From a checkpoint of a small mixture-of-experts model trained on Wikipedia.
Size: 9 layers, width 128.
Experts: a softmax router, 64 empty slots to pick.
Training: 658M tokens, 5023 steps.
Below are experts of layer 4 (counted from 0) of a mixture-of-experts language model. Rows are named router (the router's row for the expert), down (a neuron's output weights, with its number) and show model dimensions 0-127. Each number is 128 + 24 x the weight over its row's rms, rounded and kept within 0 to 255. Numbers have three digits each.
Before each expert's rows: a language model's description of what the expert responds to. This comes from a sample of Wikipedia text that the model never trained on.

# expert 25
Description: Suffix pieces finishing a verb, mostly -ing, also -ating, -ive, -ate, as in serv-ing, learn-ing, plus place names like Gill-ing-ham.
router:119122117115109130108152137139162116146145182127128122120136136130094104125068153116153128122124170112113104100131154141112174133128104135172120120117114171117153072130120088139119099100127137112159177173121116154127149148182085112132149118127104108122143110126178118126088117120154108109082121101103138105062130105140099138182118089117165129158153118152120135122125110142133110112159
down2:134174127129127125069145120132111087147097136143112136151084117163155101163128137113149132135104111127117149120158108144141072139140086128164122158137114115096096117147133137105151118190111122133121105129082120112159105149124125088079146161151139121146120085137124124100101157123143073097111149108151110133141106115136132149100142143181163126098112114084157126149138103148140094168148
down3:155116100099132120149149153099141137085149101155137164151145116155130133091081140151087099103140143142144129122101162152153132145147155125103125154166142109171160155118144136107146122129145088136069102149132107124077153154161142143101126099140122173117148148125146135117104144154140111110121141101120136166126129185140101136152126138131128086159108166080082128146130089123144108102092
down4:127075117140111103128157130125136131144127145123111104100167051127147143155097140167091100106116102156086112129135075134131120127148144127071185146148114131119148134099120144136135103153103141153100127132127154109165085126139122089153135137124144137151110167084155161166131112128130101113123145139155128162133089144123143160114095132120108161109155126143090124151153132116109105077097
down5:156136113085114137102145143148180112155092116140132129119117137162118170159122105114108160136114153106125115109143149141135144113140113174161092146145137120115084114173140134089111119137107116101159095186095128086089161121171148128150140099092099155099113151085194147138137107114150144110125116123138143114130151161111112123180098123121167149088131141104137107122121131129151122122158
down6:128101110141071060118171094091117115091184123143147138106113147107171129125132115163128212131135113132125131104125077125099139099108151160094133138129121115120113152140102114123164119166130147115135134098154128120164143120167119121117145143108113124118103115092133176118143111135131122168131108119147138155136160126117135169117099107132128074112101138116117100108119130105140131184127
down7:113118169144111115135090111138127160141119127127117121182111141093121145145168175154146156168110173130156117134116156154149076146172153143131128140167139085150090110123156143114159148164096138133107103177150118124158122101146124097176141125170123138101069137098086140122119111132110126100111136124099121143147128139144103120118118124114150150156109110125142072106162123129086118137141
down8:132162110157126097146200111138152163152106106161118148149142144129164127100124117103098113125136154126103151158137077102115146168113090104108130130111121137131135103094132099168149119153092126094119149119169123112181066122138118131127131144137155114091157149136147095144134123145161106121128139085116121183158115119143152167136141103100146128109121153093121142152092157160109130105102
down9:063146104120147108149138080135138131093083177162114131130127138128111141105084114122154130120144165168116145145094137140094095110133187129100095124110116100111115130156115088078129106174137151153080118139113164141110120151151128116127126122126179103104138128140153114151125132159107127157119150155075130133138187151156089136160115127138127130139134139150117165132125097135122156121149
down10:127085185193149123102161134112138126088089120116143158130164115134136180149147082119145140132132126123144117170120169133147163126083124092146125145142129120123124176085139104117122126139154117139110120112148117145122162115131155134140141116078094107141143089101162103108132114151125123131103106145151133098123141112122155139129140167143111157191147120160158128078121110139168093152117
down11:141142105112182117149159137122114137082131120144114175131138118118118112115114143122131118151135123107130139154148141169094129138124096127162133152168086086096079136095160121135124085140131172121109080137150095122144121108142077143132138131088174120150131118135154137174129089093158157124120118115093112119105103087128110122115111182141057125149116153144118136088137149138134109149139
down12:122150104121122136111121143134111145115194095087146107119159121136120137124106132087085174103158151167087153098149135122122163147157130122092105130115145125103124096096144129154086145124126195126091162162130110145149128102124082141093160151098094122151135099098161107103082124122108124137088115145136151141136123131119101146135124134104161137143170107128135147132116071150124101138139
down13:113108114148119142119163095154114113117166088126150167149146137174107117108165150099152095122162105162124118112155161170097115172109122144146133169113111139124150108151134111155140118115140148181130110191147102104144133129152119134129142157163124154095140130159149130137125144117122115142142162139129079128102192129140101155150138138125101161096125147143099108120120119143103117177185
down14:133170067101104095133118114061121128152117123109177079131133160152147158104147112120133133100154148139109134109107133109139101170152146133136129134111146122123096106139135156113115104147139156127188062129153125141161151142108128094130124084156138074112133127125114144140166118139079133100121097116142136085119100099135123099125125139105123083090139106111158113117108130133118132101095
down15:113171098139108129097138140156124130110124167142111168179088123154128121111107113155111142095128154139142126137151092141123109150118167129131109136157122125135104150139178115097110125163123151129132114124135166151146162135127140120100122091153117119104127146141106130111123125111065184148106131094148102172159133095163137122114194136095150137093107132087127136088097116080133125120178
down16:148149082121135125105080084154116129131131111146141118154131114114095135090140154151128098083102117135123143157103106125117081145142155128107096132153125127140146209109132095089103140097145126130106126185132130135105084141084149102124116145126144145093112107132097145151150100105094176151149121148145105122102120156140135106113146081126106081105112136084131123133137148161164132142136
down17:089183070116149124123121127073151084132103115111113121095145164060096129143108147131119107095122170164139146154105125103082115159096131154145123096135166105096125135119107144148115112158113123112165127146137110137124098114101127127173119126127150146157093135109075158158128154100128147137100146162103132130135099134110102134100093088137126132110153132109135161120117123117107133085138

# expert 15
Description: Word-ending pieces closing a noun or adjective after a consonant, such as -ate in prelate, -ane in hurricane, -age in voltage.
router:146159096114099093097156121149167128115147164107120148137101131145080129114126125125159135145132125095117126167128120130160131130157136096135148146118128152103118079106133117112087106080108130110127127164118173150160113093176101144128133145165127104113149111145132135118087128125102112156118134161130099122056105099147110175174117083123140153167110120174125140142107117144114102098095
down0:138156128103147123142135165130118110134105054139181176121100155120143120121088137112129134109126088120090101118156080122110161149120146131118126162156131151142131143149160089148088168109063162089148146091141184127146164143139143129133138143124129135110160115130121088138123155139124078132106153129145128116155117121153169142110138124124148145108127116139166096159122140168161136134109
down1:101168143146094109154144130161129171139124153120119129151119091140115160132093147049082068109103149118143146117130103153128123120120112144106113101093115132083109151077119138123178137130139132161083102142131138163132131120126117134095132170134170130127126145125126105111082112118141115104141144112143146136137101073169145127125111093101148149181146132139157132126161109138111154106119
down2:129122105135121128133167136082068157123123143085140134137124112150165144136112123143148108103133108157095163152125173111094152118169147141111085148102147166112169116147147091137144114111109105123131109090106095139108090111104162075120138163074082130132132119098107112154133148116135131119120142117112137125130090157153102137154134103127115089127100092178139089140146133096163138133149
down3:136101127144160094122088161164114110114118137109128162151107161092124121126178148134135105109162110111096138114067126117139088171101116130158142161116172146155122099134179156130122127152098136143115118148126110102098131125106134150143135108122130143129149101100072189141129116147137105109100107113125113145134112154124091149089163087133138159101113138147106146092155137139137123193128
down4:119121124120157126136101147117109146113135058147069141122108135156150098112133078130120108123152129096126122105085162109150130129104074105150109129126088128101146132126138105143137128141127081109109082149153107159164159101131108121117140112102144096127130112107129163138155150094130076099130123108176084112086133149086116144167149116171081124118111141142114146129134160106124153148137
down5:107148091116110133147104110145120112184123152116128126110090148096120084123118145144125118102144132162137152171085145110119116080140107158102110126117178095105146120143182093190148143157140128097140164150113118153122157197111118130120139136129147093111119093143159149126121118125140159129129135179167154146116114129114135164123150136141128139114126152126089178126148146128077127124110
down6:143130163102140119068108092079136146114124180150143135133114164147139151135154107157143149131136112117142145195120142193125166161178118155102152160113092106138137095137141139104113126148091124155144138111137114140143137130137134130146170119140070136118149109131100099104164070171107108113111143124177157121137129133091129132121133133140120145110127115106135076118142161123130122125141
down7:155126098127134111141132169138128103144147134156144125123143116142112120172180167170174151158160086127125171113127127131168077122147160132128173171100138184147130142142118132120119144133132124132187137140120098129146182145160155169137145154125127124158154094131169153129104094128145090138139127095155168093158132111120104112139120107111111118138108117150183128122128137114140125141095
down8:105159165162171103164154174122148121174190099132126153120113109125102088151115094107138104101109121158126097055115142134092157136123118160109123135132151108125137103129116146100140153124126123154132161153117111123082113167122093107133094158152145171144129131158091123147133117136125155122111127137095105174109146130155135120087124131133122075129133121138134124129101151134160170092115
down9:152141161159169127105101104124152132119179142111160117124126168139109143131122144120118141113124147134138145145132120124115144150142148136127142103177116132115111167133140104103080127159095115139090149131112159163126157121072129124125107155157123126123133173132120114100116132135134158126091175175138145107138157122123141171125090131144125140055141125115085089093075132098147113165180
down10:125133043144169126110111139162117103160140177117161117121131134102079101171120123122120044149145153124109088122150132130112135154144147122149153108112164116097120149149114147128142156079155147137160172112123132160138112130115115113089146103116124098126127114139129119138143123161141100136143144138097154136100119103096152111111144118154157104073137144146119107122122153146146091106156
down11:110144146118172113158096119142130106160166161135151165163093154098121099107138157091143150150126145194092157108154129118144127132119080105137147158077127120131159143173161141152122112149148118094137081153133128110132173108112146154122137146155139158145140122148132133122131123163159129169148134122115090157117125086144122132113154163102122139130119150159129183090140146148152107158121
down12:115102124126095098097117142116150133137127115134117164119099111106154104140094108152119154136098123168164105107131153099083157158143110141175125193119131114144112123091113094120119083140090129143139160118108147167143152117109127130136107102082110142131109125131130130124130112107129163139153078127092143110131123132098131177134096154133152185114129113118164079107126108114184121170164
down13:139151113106109114121120135141168165173134134092114108104073129139108115147143102098148093132153102122120137121143108195136106158118154131138129107136156129156150122148152113128075172126152142136164156112117181123099124098168114130147118108101112130137159111150139130158129163149127144140124140153106162119148174127120163113099160150106110111119149111139101088138130196110132137076091
down14:123120107130137106135118122118178117127134136155132121139117123164141157119104114080160113119151082151151098106142137152118109144117121181150146109137166115133131178152075123110108113130136163186146156125133156201133162105150130103124088115110088152112133100131164141103097109108117161148126140157081119112106163080098109121146129115119164100125169128108093114133105117136118123105104
down15:166096127158115118144142130138129119109132087140086122111099182127138141114102091123178134115113104170104088162168101093144109166121107130124171133138140137144099152137132146162151119138140123124151150105137163160150175115131145178130067088129125119147122110104149166156135099111135134126134094135159097163099150103120118136129095136145119124079151123091123126139140134162109073141118

# expert 65
Description: Word-internal pieces le, re, ron, che, ple ending syllables, as in athlete, nuclear, complete, macabre, Apple.
router:128167121130072134121109104097098138113145141126157112167141123139100106065113125098138146144129172089111109116105135133137085148119163127110156162148144131086138114111137101092095087098184145107162149132154144127137147150124128128097142096140122090139158132131119164158115104135136146197127124162149072163094116133134151146163100082131109137119119120145118157123114153113115121130124
down1:170120129135109131093085147108085122107117082122151157131107069150109139083110149096134130123105097109143088118097127150136092137138127081144106121126108130147115125129144104126118091127169126119124113111157117101136111108132126180155115084144146157134128144145117138129137081114084148087044125119159115111125126157152140092129152144087126133104112109141088120119112106105101137158100
down2:127145107166157087088155146156149155117124124120109130138117118117170131143086128092113145085110110154145122151100128109134166107168144090110127137127085133141132112108108101111124157115134110150114121174129112112151090130172097073133138140115120145095124127170089110139151107096143183107135090104097159122133123134152094162149159151087119075126124162134116122139113135168137127125083
down3:102149140128097136107117113111125171148100158137126123137099140181152100147117087151123151120133158137172203157121104102105177153161121121098127142113117165125121117150166153100109172124079118119062121131160130092109117115135118114134116131159129144112098127127092078115097140139149149128138143099114152134085165133114107124136125114110095126157126096133099162113136123120101127098164
down4:160081123113132101109143120098117143127109164119149131135123161067148128139170102140109160157106154110124127112126144092150171141129123135135123123111108167114081135096147126153147115081055129069088096140133134101113149146097108128123157146117143146132095111108160122090096102122146092126139114126167117115121110111105139145138142196124111117112116161140156131126095128158168135136149
down5:082116125122140141149103145150127148179156169133158136140080104149110159118087091109105131112150170121116108133136117156107148138131114110143125172129135119118170103143100107101139114148146134155093094114115131131132124139150094100130085093074114147121131129150122144179085154129150124156140139119140120106129146132154137149093166106109176139090113127134118133115154137136069196119095
down6:107118145127146120130160149098144129148084128102090126115152130095132132140119140127075145093113119131162119134085127109131133106133117136116119110124134135140109125137116163160157160134102122097081162111060158087128096146126103121112138138185130130126132127152087105114119186149164119092093128112155197127108088106149175106108148080146134112113113108134101117149156114123154101111123
down7:125169132135157129130121136156130114169111080104138128106160142118117117114140133142135142111160107114103145097123147179092093134117122120181162091117132145156161100097119140109129186133091136159129154101159067132126160125085152118137110150134106141101073135145109131138107167139108119094142111106113099096137126124121064130142137089115116142144116085096110129158149160131158104137140
down8:149121112136124119098158143111143144112118126123139127160159127137139099145109098144107100131107168140150138141159083114119206185177168139171118112092134123132140106120119126097161083138126100145102098113142126132074103134114131084083101120129194114127154155139133118173141108124177110149109150131140127109117132124111106122129128173152159108147124140124138137131140120160152142111176
down9:108125130185134132129146133179146082167076131109137122121144106123099139104148136101127107151072120142150136157110114123124115136102118184175092094119151101108096138119118155113107140126113162159148116116132143130153128110143162106161147151138154122132165111161134141121108135138148104138076145162112125120108170102153123131148136154127117164118160140123109138082142149188079147106094
down10:093107150129128127085177161145132106168158115103109119130162108163113124180118140116144149136145142143097139111108115149162109161151090125182094162118090124174112094108113143146139137108143124157128161144133153094098092148159110146134137151126114166171138126148139115170145137150116098134098160129133115097136106092107110157168138144101107154109157140134140132169142102104129109087101
down11:137101147140098119137113125110129157112152099137083148091072101099086122168135150148137140108157141117121088119140097131094183114128122131143125115177129147116143144174112097165152142101127125083112153088132130136111130115124109119170122125152158106125141110115146148115134135126126099163126139136107133128060140130146120108158172143144159105121153169136164138156197084124127109117102
down12:109079107116121169177127120142075161150111150146143155117131126118139104125135152096129073132109127154131128086112145099155120093114085155132133150120133144101148132120092112109133165190129105131157100108113154088126128177131124181112154133148111138153126124130078148140115137130126121121108134163138090126114142124141102135150139135096114112159105196127130177167108119117084123147131
down13:128139108134143137141138130122109122126104112117155160155151156108101093150122098156144130148173145119108107129124119092137104065142153115160155113099057102112128131139162123163107086112151182138160113126106187116134120124125137126131133094139098137134090140128102174089134101158152155135101128133069152098123146130154100165159094113127115158141116122097128137105153139100128119114169
down14:169149159140163115150121112142175107144131146151148138119132102098117136144099106150106138117117125175112099157108134091135122112171098127108154117090133142145097110142122101102110138113114138069175145117110103146167163133140135138131104144141135113118133158125107125084124103140171151158164091118118114162139117170137186108118134102148137165097130080107103137119123152181116145127074
down15:106104121077126103147146150093130165136128158111118142120125163102125144123174123166144127116123183184133126041132199131151177136140126128136096122131132078131094128159102144160135148137146113147084076145114099113099102112133148136132119089125122122123149079117131154102109146117125104164134095115141137126113125123122135158099126097133125137174116137148127124107113131123114137135098
down16:137140107120082129110110156131139129118099113106154100106147137125119133150105136090126057172166142093131136132133127134131112125134109120176156145113125165107113130110087159106131152104149100098108181140136130158114105112136099146129135127124108140067096098125186110164144109132126183119125145089135125165140151099086099103112113111110105140147122134094141124141086151169152091141107